Experts of a small language model: width 256, 288 SwiGLU neurons an expert.
Below are experts of layer 3 (counted from 0) of a mixture-of-experts language model. Rows are named router (the router's row for the expert), gate (a neuron's input weights, with its number), up (a neuron's input weights, with its number), down (a neuron's output weights, with its number) and show model dimensions 0-127. Each number is 500 + 40 x the weight over its row's rms, rounded and kept within 0 to 999. Numbers have three digits each.
After each expert's rows: "gets" lists some tokens that make up at least twice as much of what it gets as of all text. This comes from a sample of Wikipedia text that the model never trained on. Tokens count by the router's weight.

# expert 36
router:502478522491511518534483444466551455565440560492582481460503528479485517577539525474507386510517539477544555446498459500460488371545538513438565508549537495513536554570563508483517506571433481496441519483451468478490524425465521465452524582520488423434502496458424560473442540520514448515444564461455525508482473543479491526498509497541518468485409472482516532530454595547478443511529
gate0:495458480530505538479543541494542461455540453535453412421507423439460457445460481530535464421417505484470500435449515458547439490480534565464544574539486473475421588462473530447509497479520553560526483505455527499484504457505590474454486439521426534471564493513520438538490591543468520428581568547528507495523534481505509498470488421464503472573527463533534506486444470523502520561486
up0:545500522532581479464538543505525526451539403507547481503505499443445459474499547497485491506477427489464589481491478432487465532514524541428496499474459531424511475501533533437475405523453479488476482490587528486498495412442567544493473434454533532517488504442480439480527554555456519447580533518510473469533479500513511566488477434487447475478533515522567534513561429509480525484525
down0:491538530521425547490477543512528468523398579534500510487516506492498519533510523522422493500507560488492433485515453445515505504477488454540474502538429491532529415517485485513439635479538497561549501479441496529465495477460513503516522597481511479550559508463570480517457434477443501489483484566509469464506543581510591439506543536468526514449553452492444520473452555539547485538439
gets: "In ", ", ", "March ", "On ", "January ", "May "

# expert 6
router:453474522467554473525492488467493447478466523581516525510531570468483472493459472438558473480435515623497566492494512509469539427512532491555576492512528540510516523503523600461540521530494450541492532503454425501522478457455468473515512528504418481436438491526450517525478494539507495506422522416452546491393520442456403479410494491519533504500469439487449526494489592449430407524524
gate0:493508473528452460506504449469535479531427509519538480444552522588481506489463518497463467502569489484475442464447485430481477503510490543450546518424508467472517520474530520455446477458534497469474512336542592428536576558557460470483529561567477468494507542509447523538526444509543476500527508517551460490466537524489500452511473510475518442503452485535467574531502519426420471497496
up0:501435503585473462543555492502458515518524446489557510524481471495500500535511467495461467478533498492481570508456494439442489525461508529545500489512487465427509495443502500541522489498534421504480453545543405474517476428539526553506500482376529476478450490486495529513480506472482571522486534437481465485515485494499458499489563453541515514522480475437536431477524492516517554584522
down0:477490426554557506481522533534459559445511517535477467477407566478503467494477483561526485476448483513417477464576455439519496452497559505543459367484479509401578528459487493479538447434451511492510537502516481405501475528452534455532502453494430541519534593491575512502478507464502531448579524503514536459526516473516451499506527546495496554464541486467496507493625514461420478457543
gets: "|", ")", "Animalia", "idae", "Arthropoda", "P"

# expert 4
router:533519530467536507538483473526468445502451550538563533535528496507557432492495458440564510458460525519540556422475479461522488519523543526451552532492532572484534527523516519483552499508438520479532481511479498457549557489446469504409547520520468451479442557444472510488452554528559464562450509464500558504511539467469447553412481418508497569461434479558498456525509475546448433508511
gate0:480430572452532561506445528508540420477446529481476469509510492482463550515487493514564482425448438425555519453433519566562426495576492498511470559495548486565478496531503526432459552518459556425522488440544536467508501476468595529481543502508494477470459500411538522450517476493462404473497494464474431521549531434501440491592474552536518512479471540538542572569524542524541537531480
up0:518479468468506464476497486478506552492502442528488487525405489458508531525458567489510460479517493472447560468466569540469536506493560506555531554446454474513447473529481455532523506522551520438429501427512479518424541449517513496491520460516458448480533526417502513505548486487527488443492466517566463527460476482526598529448557420531486452539542536445556503552528495503535456485512
down0:518501500513503431523543566513602474531449522499422548476536485503459575504531480513490496494460514491529511453493489492468522502538577514457500517398479461532567537554442500537455542532508540475447464458460398485463582495442488607435510483503477516535432558464468444470525439429463510497503501561511463468493449472492504504510463502536454432534467467440531530529574486508505515499497
gets: "and ", "ed ", "& ", "ing ", "ed", "led "

# expert 93
router:517514507459551460542480493520493474523438584566530518549517514497502465521489494487455442495476503453554510473431466518503502498537536524454546506392515625431538526527566518522526458445514497517484571510488478473532537532436475407506549505527475422478442525462525515492497496565528490499466472432498535501465534478494527478510492456580514549500457481476471491527461501542436479537526
gate0:438436460469493504373471481509535559476425526493555537490516505435538546521504524508441462582503515518457491487537518535533481452455541522528493520532535520478523546476522493557443518477586531509527518521497572584554544415495438418519518562561473524535559553467473578511460510512495458519524568502447534428559496476496519510571497528584501545460533498478503460508439587489594427484514
up0:593531464521539553531526536492496534465498502464487537546477556459491533468525496492544506449553503559438504555461544435507488481475454501541564423511520481497482482464447506512559560514530459416546544478528459435441558531524517527534491467460493567434548473580544455494518551506437561442477461621490515507482455502503519496472432574439498527503490599457461468497525460542494474485535
down0:439515566507463550552510547501490533453513511464437487565452530488494526491570433478466482495470437511456551563490535503502504486472459522486498510486500479552536500474557495499499534524482483529429453459464530454499489402561568513499491479480478471418495578552447529509506571524522517521461417571539501536490501462556418626453523574470482541546518493507489467447515399525437478477509
gets: "of ", "about ", "than ", "around ", "least ", "among "

# expert 32
router:463495516448535489500506469484468433510491550561517477514544501480533482532540456442537439518479502518514511499490460481506468486513510541474512578481564564501572515520540569503505454521474455486467514548465443497546560466443532418485531595491432397486509505469494541500472496498536449486422550495458541518480567441438508528485490447542533471477498435449525509544495563501452462560559
gate0:556477469490514561535472440529564602442455523489537511446518500540522496492510538569467520533496462465459546514479508505481569520526440639559447477534539464483552505540491522502468429473489498455510484534516467520485493464521444503499515526493419506477531523503463491597496542495519499511466525501509528513433582551525573535496483513462522486492491468450527507501545508535491554551442
up0:472470506465512545440449548422448458466468512547448477599557565455564440507511430463474541418513461540502514512485543517480476523539528478526516527498479463514504482522504520542512555496497454526551505455493493488514533506518516477525488392539619482501474499465495521475572509504556483549545433487471572546540463507486532515481548468537510536458547489515465528544488514525492441521551
down0:491511474551430571513440495449498458497523483487465448544487538532513479589499490425527482442497417562521477406509513541472446482506573526526512500556526511486513515479514515589508470478542559528528424515469559495506535499527514432422542430506554453507502504485490541533534539462555525553441515536500510518514558475427549567534528496528535415518509599417520487550505506504512503513518
gets: "L", "D", "B", "H", "M", "C"

# expert 115
router:457523582537525488450453507438465451523473537559486456482494549482503496513455482494519412507500500516508524479467526468500493516501520556516524529476492548434520526523481479484482496530484499449454478537504494520555490427470526513517477579532458459516484469410442490538496547478501383516510571433479482517451502521475487496516478503541544481456495523460483583588524535512450456510492
gate0:534594435563546482509524549516515544532542453517544482433491398425476541504521457500512515491457514451517520523573511481543502512610489504503486475503448547502435560501537516486400537515468495470462490466493368497521533513505490430466458480517499554401552406470393476464539548437556454447520497544541555508516558542461553476502501484450551496515506508471455510427454531494435529507458
up0:539577440546549437513552446460557461484519484443530536511565493498568547528480485586422476473475475431433505492577497503540456479560464495516546509543535568515536577500510551533484542499440512436530460496495515446524508525533508569517472507534506489434505509464523516444517558420487508416560511432533572480514482590467555467482498470501527461490559535488515543462520451538518474556462
down0:610469500505497513549524498499521487484577553508516505437515538559532533458449481506435461577504473500449566471564500434500476546456501471514533488525439457485533545517443462459496546459424510536521495530472472460524521529465424521528507520505463534464483468491494470458457544439518485485511479440557561475492504425475526468422534507556501464549506507524443441586489568467479473518500
gets: "\n\n", "See ", "also", "History", "\n", "Early "

# expert 90
router:501524577425548504555478484511471478518484576550517541545532562473530481506494523486564466454470513494545506458470492475438491476513521545476507502498519583457564524504548518545556517579488476508507520560487511437577574438439480446469549639528487458487411469457483561470508534512528483495432546501513557543474491433477447531439463455530488476509478474450455506568454529501471485538527
gate0:501469542490519502499604528459562529601489509471444486566462500538532453508475514478531559463462498513577467456527563514526498416556477478537543451444556484552489462459487461452476495504525488506498502527520504476499454515531499482492472479432525500466459513536495558498556522471531543538521521525589431541511534501407534560523484489516487507477510561471560541579460446537475422493547
up0:532487493545500512499590463453541508532465524494478531550513523494550480447556457485556537480481441480510494446482555520499464449619492429500531470419513492517484430470514530432477493498554472487460504558564512501528460536525469462546432497514481575512455471483489583513569510475485578533484489518542426530539553496473517516515465540518462457460508624473495541547518459453464444510561
down0:455513434462559448508399480516505498452499486457551555505491481489488512499476557564439463537481511515462534544579440525393425519483426565484481409575523448468385546469509476504484513481558518461518565496501502531565485532467552518442460478527514532456461478490500562470506456507460473457547535493501552474512468504464494482470484545533508461495480494529483536500496549444555492501500
gets: "S", "M", "B", "K", "R", "P"

# expert 89
router:521526513479537526538473461479451469537489537552538547493513534440563477541490507459481488415476549518546530460481461494454445532547554553458498561524472533452519559511529501521529461557427484478459470499452488458591513513486523500464500462549478484449443477462418576514541499525568414508457567508472577521486543482482410555533483515546574419453464446459452529575443495539365442502516
gate0:530559508493467498504446513536466434479572470414523499524529544448534546534542504553496559467490490459514507513487528564446495514563454477454410467467457491506528419498544500485501536538519524535486492419456527464494553450522547574513483457550458525502402535513571427496579465509519488497562500477576431546507502499430484511495579496476467483485499516545468499535419533464517514540558
up0:518460513497442504448464519485481488569519463431487555496417531563542484507489476516607504469523503468468531527433489475480439461473506562501539533531522415583477490516574521550536522498526492471535525532489553513455498513520511485507572448519446461523469554457586553492483519451510459470435443453534527488428502483437510519421537534450485499566491550533489444522503487398449513469456
down0:530539465512477558473513485530550461549472469542550476531517542545501452461588536496470459607497479516506456526444438482520507456523515522506381508511449546513526446494477524506458481467506465545535490507449570457530531520465446533523490485520511544449449460482463436506498502570523566514515496486513509588502495540514482468567486409528486512398500444547495590365515473513524534532576
gets: ". ", "\n\n", "). ", "\". ", ".\" ", "” "

# expert 22
router:472512555487526438547505424497440505543364512487519469567533522440497520497515454466547501459516506517496513470487463488500482502517482562430466510551511492485565507496559527529610500499423445434455497553540406438523532504479484486421530542530445522473482464481489542486553558534505442492469552422464496550466482457501473472467530482541555574481489468529485544528463516471513483514580
gate0:464527524459421465525517569531496448473598481526391505447516464473481549510476499502491525450516539541506514497435600532546563554526562397533519530532522456512544474446409531487499470550523478504465470470496492490568454622507572505494494501554511462443517467427507452544533484551531519531510532488513490471517484505466472515482507449473498487527530488513479463502603531455510502527532
up0:500549535488530481468478544505559579499483565512529475514498539517537606506547505542516513465522495478458487506500590448535474482550478457505437494461485507487460448504534498423465516471481528476509510562523514550466458446586524521536489584473498481536454513513445500492437541546510550480590385534498506425510442559492485520538530537456453482516470501489496515490421495505488435547524
down0:500475475450447444468492489529481494541504491486492510410529489507515528442468516472471500505525548475494522554499542489492488443484465506477563489448449510414558484557478503455483514503505590495409433443471511459583504465485562481510433534451480470481572508506472487584513506476555469517507522577448497463567447567535496501488464421495482432487544492531438475423532533481496428476469
gets: "as ", "more ", "As ", "so ", "because ", "if "

# expert 113
router:404507533468530455514472474480458479508467525522546498507538534448527451582545497498504476492512576492549563506445451494464514415572541514464585566476455532408518553553535557528502499568420480446501526548443501473567543409440513529454512541533489507446444479498445552503462519540564430489469517523466537505518537427478600477475469494488543440485486430486490485569522552523502454523551
gate0:541569428486530524549548480486458484506490489568532479521486490517546522578529446534488535558507502508516527455492486510493532473472525511513534492532492473488451458496474536610500468516562515485553466528402506488459508520526443482480483490501576517528494371480506527520437534475499534501491569475453556479428530445466517513547513561477447497457526418507513519500610511497494522517588
up0:544563458587493496524548545474529507492458520467517420515475507463490567495600465505498463496553472586437458442479521485489546520429486404545555576560463482514495461541532522543468473459541492544467594562480459463450534528479478464444495491484589492562484467483435507458479497460544576419500488456515567471466499393509477454542538468491490458472539456440518526502559519467502520569598
down0:449444517470422469528547573468461508494521509542573466467540509562508537560426555432509537550489526438505519527473520530487432528446489499556494480520446534489500531484499485474521523498484473489528476493482497505490448475494512467545502452524433541502562487491492507489464474522542493510583458548446418429509528483508390551552583564516417532474449506474445459513477521491491449460464
gets: "(", "–", "[", "( ", "(\"", "—"

# expert 109
router:394512528509510493515441481464446436487477517490513490515499514455498490584529470487452497464436500573485500451493412495491511536530531505474533519593555501535523526570575521524526485582451519393472546485489414479561478485487548499419442538563502472479417504510470520569452493473539484502470550444425513529483399405467517484482485459533515461491475496442475529630449541501479427505469
gate0:481514431500421498505575522505528435591543479457467566542532488490412496504516528577573524406468463467531536467480502578466574553456416417538488540484504518513461527479446497488498442499549470404562474511503523509466521566477460487448526572520492457536474514504433509517516529509514468485514514492491507464509519469496435513467601483472489517473476503496430515545531500558481465479525
up0:474509530536533577407473468495488487495457488543506515471471503429552494504485503540406518509445508404493477480525464432505487503541475509467539468492442459439505480444510512575533494533528571522499517447556481490478522546545479558453512464482467465527556504487486451475500517454470524503493561463466462459547491544449492512459458572478534537484571471528615541550470492495441462401482
down0:493527447497495453509463513550415541519476500490500505500477526427494472490497503487524432581557516576468463464508509538483415545517521545444502453542557414586579534492526483536500445446515517543424445533416472455509530564546490499518537542578533472571521455529506494492621461501500502448540487528446470521483502447486451477500478577556502543499456495495515551451516500540483520527474
gets: "t ", "ting ", "ts ", "end ", "ent ", "ending "

# expert 101
router:482517585436527534457495554514524450524498470538527560540483479498565468538540518501545498502506459517454490465465447450447447428459505543441503584509510510511518559544511465535533478542455485469470482494488530466513523357515512515457479572532536478496497471470490563522507458505524430604442496448460489486521525401474462479408497475493520494438484461444472487561509532498492418569594
gate0:444543429512558494474496534516553496507448499499518488534520511522452487591475491511506499530529504491528553444540508538484533470484506508480490426532528586467463534537584553538496494443451505485503506523511532497578533398546491539458492468520499503476513478419477496504530422461551439514453476497538435476473466486444516511629522570510518523581481493512512507512517439544468513574488
up0:524511525556435524538505476520459502486543536550467530508487487457454481449496475518519554512492530492522469575474518475504514515568472558519558490480484437566568492526496424430499538532517484484488547484509495477469490604489565431566497490488549414548503515554562500530500580513461516424539475514484555534502480495568486539479466437469521520406516501511507519499462501502567470427487
down0:451539511573514470522498464507477491515528468491506426574540517524524451488535541541532541543568473558569522550460438476468490436495501503440515465573522481514533418519451489491509408526566565492462491504566474470524520595473477426555498462478557485547511416508463478510469543503445442453520560561539514504493524533508510495479522481454514501447425550526563495507418521527462495499505
gets: "- ", "\n", " ", ". ", "Personal ", "= "

# expert 40
router:494508516472574479503512479523490443522482545527519521535510508478527459532499496450568478478495537555520505478483463457491510487517528546459464521542550521505495521537566493516555479650488453444446582518489501464513494406458482425473552538542464506449451473492393518527496549549573461523468476444505509533501508517479407512526474485510532434466464474443443545504509543511362476532509
gate0:573495477526451444487436520431500507482487474512527517531550527459572547510450515519470485567531540491530503521524433495453501537428479555438492579456466554516535530468561530421479491515547537495522480544530523490512518498514436488487481531476522521536392517505478457509457549486532492543490548515574479469500476440495516553454453570493430503507438559590488506503508549527479479555479
up0:582511487485559485447442447512517451488499514545508565474528467557498492463513489548515532528436495544524537476507506540510501510521445511470535483434506554505436507517500524486502426541536497529469508476485474404468487500456581491495485494535490470498489568507534522514516521435449506533556466492416471493551473455519572457477539567460433536541466460469498566563469483473491492436488
down0:520548479536445491472463495400395541429532459522501511500547542544557581497485496479540472490505496526469540445495438473466512517469505557393453554510539484457444429499578526451530430474532516516524463498527528484558511490418546457500459461476534558539496549540539521581472533460528476531494520507450476427519496444512576514437544549515431540519474524480497545493470500529480524550465
gets: ", ", "), ", "\", ", "., ", "}, ", ",\" "

# expert 117
router:410496533480520493505468507512466517553519517507546513522500600524519472490521471433568533502469530539560521447458493488514526482503510538525486545556489540431533566491534544484527503513469488438527558523497446463547524469425510470487552519505495480462529509437409506491510526589543447537431509473493499473459544474463501550419481473483524461449461492509505540536495547479464463523525
gate0:512494512459473482471517457512447521503449488432446429520566531579495517459610514477517517453556521523492404457533527532475467495495456469520493496495480496468453522489530467504571538506536531524485433531547496512508480435524508496487505486488474424540498503567457502510590495518488415443487492493514509490507505469460524508440519526515547543483458547509451441520458533550477604465502
up0:474477478450482548493512552544482496553511478515530504480508412479509531532525465537510545447590537568463505456485463472455516464569566505496482481433479463493510476552528504520483444466470502488515467532505499452502482440492393482498434444495527495442534502588402416502472525516425556411455469556484488564524494560486428475552511496498508493531511523541489425462493540458493424519513
down0:515521568433477510560412454513493463518557582432486493469528513460539435496494476512484444566452524410550524490560517434501450534485524449415412523571521472514542489479510543514518506511496514468497437555534481550562520478512534424505528491525496558536548533425544548537564516482492455589464538482547556558517458480472492478455490473477560493579527506422523543446445429469484475520474
gets: "and ", "he ", "He ", "who ", "It ", "it "

# expert 82
router:474494558474538425502469469477521480501380489503540550510522556430528520536513473483577482510452547542522554519486457455424521472510502503479576542507594573467538520542586538527578505487517497469485568533480461478510523504517544501435526616507453443488483505441493526461487510554542397580489593452481522605448484506457507507441497535501535515464478475484482519591485548469497443509546
gate0:497473509363464477431526510542521560516493594523518455513478473577577484509467514527484453459534534495615475502465496449472475453506485487517486529491507523501439459473426551552437505514496514551481455497481603440533470507483563485524489530473590504518417546507514548577538479493601530496561515488484469489508478522478553598570525512473489461509503479523486471548504478525550421481535
up0:522523542457489423494583461486503487457441515444465474550463515511478429560446549485536504453571488491529513487527465444527472544509538549503599537545502559452467455467475472552550489550550463493587542560526465570463494474514499480455544558422485507570522567547522397464432515623477462532445455505523432539470535482506466463561451495500564512487503496485437437533489501512466451533464
down0:520469506435545475579517476521492489451474491538521492524510497554468431517524525483482505513522466463518451557491543502445491560515493531517568486533466431525470449477454465573559540493559527462476568512493456616435475513533499432487483489480481487552466595504500437513485548476465516547459468545489544461415547552497473519559460499521509579520487516524467485515493458469509427554477
gets: "was ", "is ", "were ", "are ", "had ", "be "

# expert 78
router:378509543483534499508486472457468499527477547590532542487535503456495548507523550495561495514464450574490494507474473502535516490534468496491585473484498557506503524509509548457493458559473538486470572519453422439566544517481492494469474519530435486479495440429412477483476508558547473530470585421495559562522518459441437456450510541532546501485466539445409542550539556527453518452467
gate0:522470495519508489493506474479438491467470491471496463518551542459439492556503479476492480501493513483483558542414472449484449452542540559466504487508401428553527526479580482454589495505482553557538496550538472422426457479490454542601531542489471440472542500504451525488546490558529487479433526463497479423485522510460475471416467516551508512587499563545555456495559463472451562519489
up0:550475557492488511455514531462462481484483524397509471537555521492436514505533472480488517530498475509545550491507534488436548480511467546455505497498421481528533508500550450458487523583516558567492519547550494427473462544535513508555560500522499482483505462475430516486550437478523509488471489423445513498475598522523464466444474467496482539545450522434504398450509478515452554537465
down0:456452527500485571551468549538547454412516499432505509470525427470439550555479460563525525524461486494464511480506506465576531510460480460488466478542418493532448434501448466466461516534547544487440476539512512508488555492472501548563421494483469496583517413541411566529527432521553476515485505475497551475516478550515459461544533531505516482525531511510562552422471531519464479493465
gets: "\n\n", "by", "Country", "Genus", "name", "Coordinates"

# expert 53
router:506512566453525463537464525476455448531503542522483556470529537508545424537512528482509495456481514549493559443442434531418493491468565488446481538403499541468523572561524494523498475559448438505422543520500525461492525500468516500465476509505477473418415507499455515514485517463612529537480528471484542452488512522549533499489508472505534452446462472470451539491473508500429517548527
gate0:603461461446493459544555484516548469520561497534576490540438516550482397504486543504521519505548511458495488436504491473493456490526457501495519512445514437495481492502545417557501463503473596508471563525536503513486584499447559515461436491493530464516453514504514506510515422557443525503424517476510561487452481492576570502470551522524484490527525437492483523502440489492471459515473
up0:488495518468380514459474480494474514527552480476460509492468552541465567486566509528525521493540567494416515572479533490511506474552471503535535473508470539395461536482519527493498444497483469494410530501534525548495457424517507489498453509509504489526521442483527495448417558409508464480599459460537555507474534471529516475513471431408437509507531498499436549471405566503536544471446
down0:490507496581478537525443518509467574502540417543524491484507523416516463463489462542505573472467510581506474516463454511533449489522447507476520529457486538532437425545494504580499454529484472502544542450536542550489489403557501515524445504500504503544589636503459465504521467527442521437426467494499516441483592483518516510478528469488498523507530530506556540533510503486520445568469
gets: "an ", "ian ", "one ", "ans ", "man ", "tional "

# expert 62
router:456499518477539473484470512453495463511491543487533567554524539459567474535499487506591493495477489526474537434469480475471512459571528538469474524463487542448568526532535535503544440569518455438460579526463427447525513440506494498437541534503502395443452465506475517456483589532536417520415520475545519528473549471469463483409529443501548459498490453451504497574508553515459477511540
gate0:486483495491449457482429518420465502474535540485529476486485476538487497500510484480489467486368472462513395472453500505554548508514469470494464474503499433501506478505526482478492436473536461403513534491468519484502470465445504534433516486445515533477454411482454485536569558464493493510443567554528436515459514479360484520544401474490588509444524473526548548454504533468463538532555
up0:455439570544516521536472509519472558528384450468434472501598506432575467501441515542461542492482479484559515526506540486480526505504428458529476528492521506465525524491497425551486546500557485518536463532507518532459520512511510432495416513492551582478481521427532632478513543511504448488546467498493526518487431518493525551473560501528472473531516519511433520538499518441508473505447
down0:494448517492569462476484498503482503478448492519556492476525452537492518435529391532547555539546612484500459430526418430459566534390465518497515567505470431534498469492588515518503478458442435508443474482520515416498508482451532470490537498526467530527517510551491520551520505469483438476515555553454475473489439380465530536516492415494456506438517476520525514485507527518569443493523
gets: "Car", "Can", "can", "Women", "them ", "there "

# expert 20
router:525540504499546490481472449432439481507477564540534538525521567508544466519529476464554470487468521518586544521432489468486431426552553539485508525541547504462503537515585505512542485542522474495514511558441445486549504477471501513507500568520480432443451475462485572494563549507532464584436540463479482552490527475490470499529484471554488521467453422457490503552496507460493477561526
gate0:473488536536531439485554575545443465496468575481495560524499548488473474426510472521488502537536485544495512487573508536504512564591516514474514484490437568412572474480505495504468470537532485521461510501497465410523493507570548499479516476539615498531526474508468468528552492541510449448521509453442468573503465450519488495494564440561511500485489530503411498534431447554486430477451
up0:535556439542487575482503506540523510479579525473506409542462478502538531575501495458538492534506558492462493555449400533515427543462544411482486477522535484481480423532495459464554462413503490509495491474466501531469446469572484513542442518452460502479476536513483481494439509474536522470464492540530486486378536491500572493449437549497539483507593450434498545502550523512517527570529
down0:422482524486498492436480441509464498451493523484536476487563588514470588445511514567480562511509465460515461466494443530499524477505517454524450474570588485452574514518527493532526473447491442470506453609531506542468495568506444617529485449494495535495469513508452505537508527509524558500488463391554520447493508495499457465476496529552492533471453483531522537500551539502525513453539
gets: "/", "/ ", "+", "^{", "−", "km"

# expert 34
router:446491578474528438522495491500512427478478531522527498501536514488487422550500502489536484535484445517541507495476451483506456416560513513476532532526593552535531561543557525515524487572510477445475551537400545473503530424469553515453474521505471537484448509464451528491506510456549465501503525382491535526485498449475431536465459469580518557522446412524457527523434482515532448513506
gate0:496590480593520510600478498528493520508509513548433535511567520466531456526442504440486537500545490533534533497467427461471478502507539428489511485494517540485508502510541536496508443495513496526468490459468432498517508517431569418424508473535510487421493404565488458586510393521528508453422432474527463489460450502566519475526471436541448454493467534447444465512467531498472543526537
up0:583496486559506474464515533522459531522549503475425552516560515503473403534466496518517456493483494540490506507481394406578494546542488517488482489514524554481455418562486474476493459515507523513486538475508474494566507474433464511442518440527537480445472425519476453555542508541499481497490467515519447439520490462526503517519504533472446456508511569453503467475461531573526575485535
down0:501491421467478407410503462444383475526540510485554473459516496480492496540494494566480470408528446425450473536516508513466487558477509520489487506503514497560489481503453526577539484522471486423510505488435462539532514549538458512547483453479490487458451502525504504477577540440522498528506535461492447485548452477460430557422542505434476495479550527540570512440488522487499492393478
gets: "by ", "between ", "when ", "under ", "after ", "during "

# expert 30
router:513540525488543463572486455491511507474506535555492526534526534477515498532522488492520517478425510494532444482462423478484570431577504511475521492432582499465481488468581493509536535525387464456436478545450462482534488436466480498469525506520486456496507556525531538495453531553536451550508499494536545506532553473467443552453469500568557487447450433467507558592501510435503450579502
gate0:496525520559518584414510455499526558460417513497537578502594484445517495520503385513489514484514506433463422531539515565499480516492528565469589561526491550508480570512524524478526470538557514510464443470541489572531564498508504470496543476485515511502518495422504505509536505535488466553515453497480571530573512473445470490503372486520602539512564456489631482480488495493534405518510
up0:534523468510504523551487497498512494525543456532524515527481491575499498445488567513487455534455504509546527536497391417522515419535522467557486442473514494477499395510404459523508493498468464518453489530413497482555450527504495484521496499525469477511509451561506473511491484504593553448502525494473448549460526484541590506473494473475424512472487523520421543481501517550504593417514
down0:556465568548537570497486519438487470511494590559487549533514537516495494539474514410493500423479532435476496466460563548539472523468495527427459538508490513426470473522489523527508511465500523502509500503536399559577404492506504498490543491499542446438509532495552536474475530478553505509486419506487450502476549500488539499475467518479477538581468482528463531422486495488517552538556
gets: "er", "o", "Le", "ep", "per", "le"

# expert 17
router:485520477481501520499484533501482505538487529506512535507553555502564466504461550481509526526498532541495543489463497444493510470468525508438629528448503511429504513553522464510534542524474487453542489524466486495479498450511498499438521507479476471459481557473435520466500552526504482547499499448513548496525492518440455524448509516563561410429387452437483567534475494437429440508512
gate0:541434476501525532549552475505521532558546420491484559516550417524493465460471464484511523465508541512490483503540521491521460529521553408537504519529520524453517544529448512515503418491508504404464492534487504470585419533436514468507537535467453528554511520450517505470469477480517522519474578473540492513520467536455451509437465552465485553539535435496484545478538481465462506485503
up0:420463485469443484408550469501545517520527546507508486490482511490524486500436477498451528479603487583536477468391499510476538546444506466534532466490511529550490490505498499548483440488377547478481492502506463566450550492460524500495498475533460513486478512512498504483509494577523515544524537470432496537557433396488474500520571511546469372465496526513491506549491532515539567458475
down0:505466470500515547533447492510474541437491636478521508500469429475515493463472558526492413531513492466508505537490466550461476496457575451510491475509521507440457511453427493430454490479478459536521461567527451520544482580463542444555519510559502441529478450480502536498542538444466516590510513504512443508492487540485453405477446504499479466451463551521470489523537497480524546434543
gets: "el", "le", "ach", "te", "ian", "ia"

# expert 73
router:521524544439520478575475518466534476508448556501560529545505539433573471543540529488558452547483521567508575497504452457528478424558509584484524509524479458481562522496485510493534495516430472458437530556524498506516553407549524479442598537490429429496461510492490511448464522531499432526450613473472531566527520547509479480494507510567546490459535468481463504506462507455328473556583
gate0:565500520455507529578466545450462543483475533516545548485573455554513487533484510503539451526511504477576516537510444524458499492476521552522451526531540537514452478544470545527505401486541542483500550493473536524503502510521570423536476456458483503548534476469512510541431468543500530522455541438558433469504512528519459520494450551474526535508444558399470526452513516450479506548435
up0:536485464470463545497540494488501513488503481479524472473493463520519481509541401532493540476481502455561511450521475483517508557539452559519508476507497483474519476508462420476485432517461510551440455482486485464520536521487535491503523518544477492496517549478493631451527573439500533524523470502527418453480440447494474455477473519476552464506492515468470475471444506544537431482362
down0:497477514518516495424566480525466533532486518444539501495533466519453565492490465496483458509523588391454517501463513478498415495481487563463425497550550485487493440489595423529520575403545500456489532488540491490481507470491523581441481529504490487512568555518511466444511408496545511509469519443457490551423464530491440517477435510422459550511522441537494502494523511458532531502482
gets: "– ", "St", "Ch", "- ", "Sh", "Sch"

# expert 27
router:433505518440559472484466508496478458517501573480505517542495571502543475530542477472521516502458478523524540479473458495475451476493548538476490521412508518469548546523504504528518487503500467456454493515471430441521516481401513479416549520546482482497448444503446587537447537493567489492479532415467523507469509471488397450447481445526540511433458470456503503532487546492416499464483
gate0:507539468468519485474482458445475492569550580554453470519576472493555423506594530557556507527535531530488486505549507527511465516522437474512516498575392560500507559458545550533475467464543441522428486521530488471494505549527507496432468529510508453544466501489471461489490523482496447533550517538509471554546503429522546558533486486504459516476515491530609548540485533525480515487497
up0:505576471500575484481451512498483532533514565517458532516565535480523489515604526549495465540500639492555527530530532494507449550516452458557546504565396524488569535479509545530458476489461486465429497477546448463470501558512494485434448541494514412537505521489515433507466547531493534472580550533474483546558537465522552448551421476512463529469544513513540518536480525539492459467539
down0:457479450461494519444474518487542514480540538492466538515422562449493538412476564481557460526465448442559572421494483458470527529495505504507451443511554521513487490525476456491478551469509538469501496521502464392455516514425482490494461465480469581470524532452486459464510506442494531461499496405512556580552542571484531490499484491482510508458474513418567466438519492448502599467430
gets: "2 ", "1 ", "5 ", "3 ", "0 ", "4 "

# expert 98
router:503514543439540482525509486441491464529453525540478480495499498507494457514517461487519476487456557559504467420475491460477512517530487526469433494528540506471537515507585521536502507630484461453416500524473483494526573474460533441384515516499513360441505368455505490460515523562577502486435480397485552496452528489501501506457457496512541548470514476421501537529470532478520506558543
gate0:512474522436556476493461454526537503397550525494443468447492531561476475558463530586473483489480433567400466428484499534450540434525543509434527460477530479515542472485501512447550481473498477494502527509511495516469460458496492544557556475497471446465433482549481486523590489508520520574462545486563467493490524592458438502520502503513480482522505553541461585452452468464481490401436
up0:459483473468502464520563423472529511528494408475475442534531539471523500502530502563471445502475523414490546508497467520488573455460489455448430460524585556453529423530510526503448467521600586504572464438499450528527479481446496476590458541528455463549499594519503497532470479495550464555526481504495541506524512487465525517564454516569464526505462406482484484529508525374497483586469
down0:532474571519439448504438439487548491506518546550466550523507528563492544565580508518412533561546538445513554531549492440508499435477520500481532514474468518496459501542549512575519517441495511569438485469473521526489479405537438501489492522491476479510490431535530549519483464480515476540480519545491498526440501555498400526498545532414516473493533526476519476506567445537491510539577
gets: "first ", "th ", "one ", "only ", "out ", "up "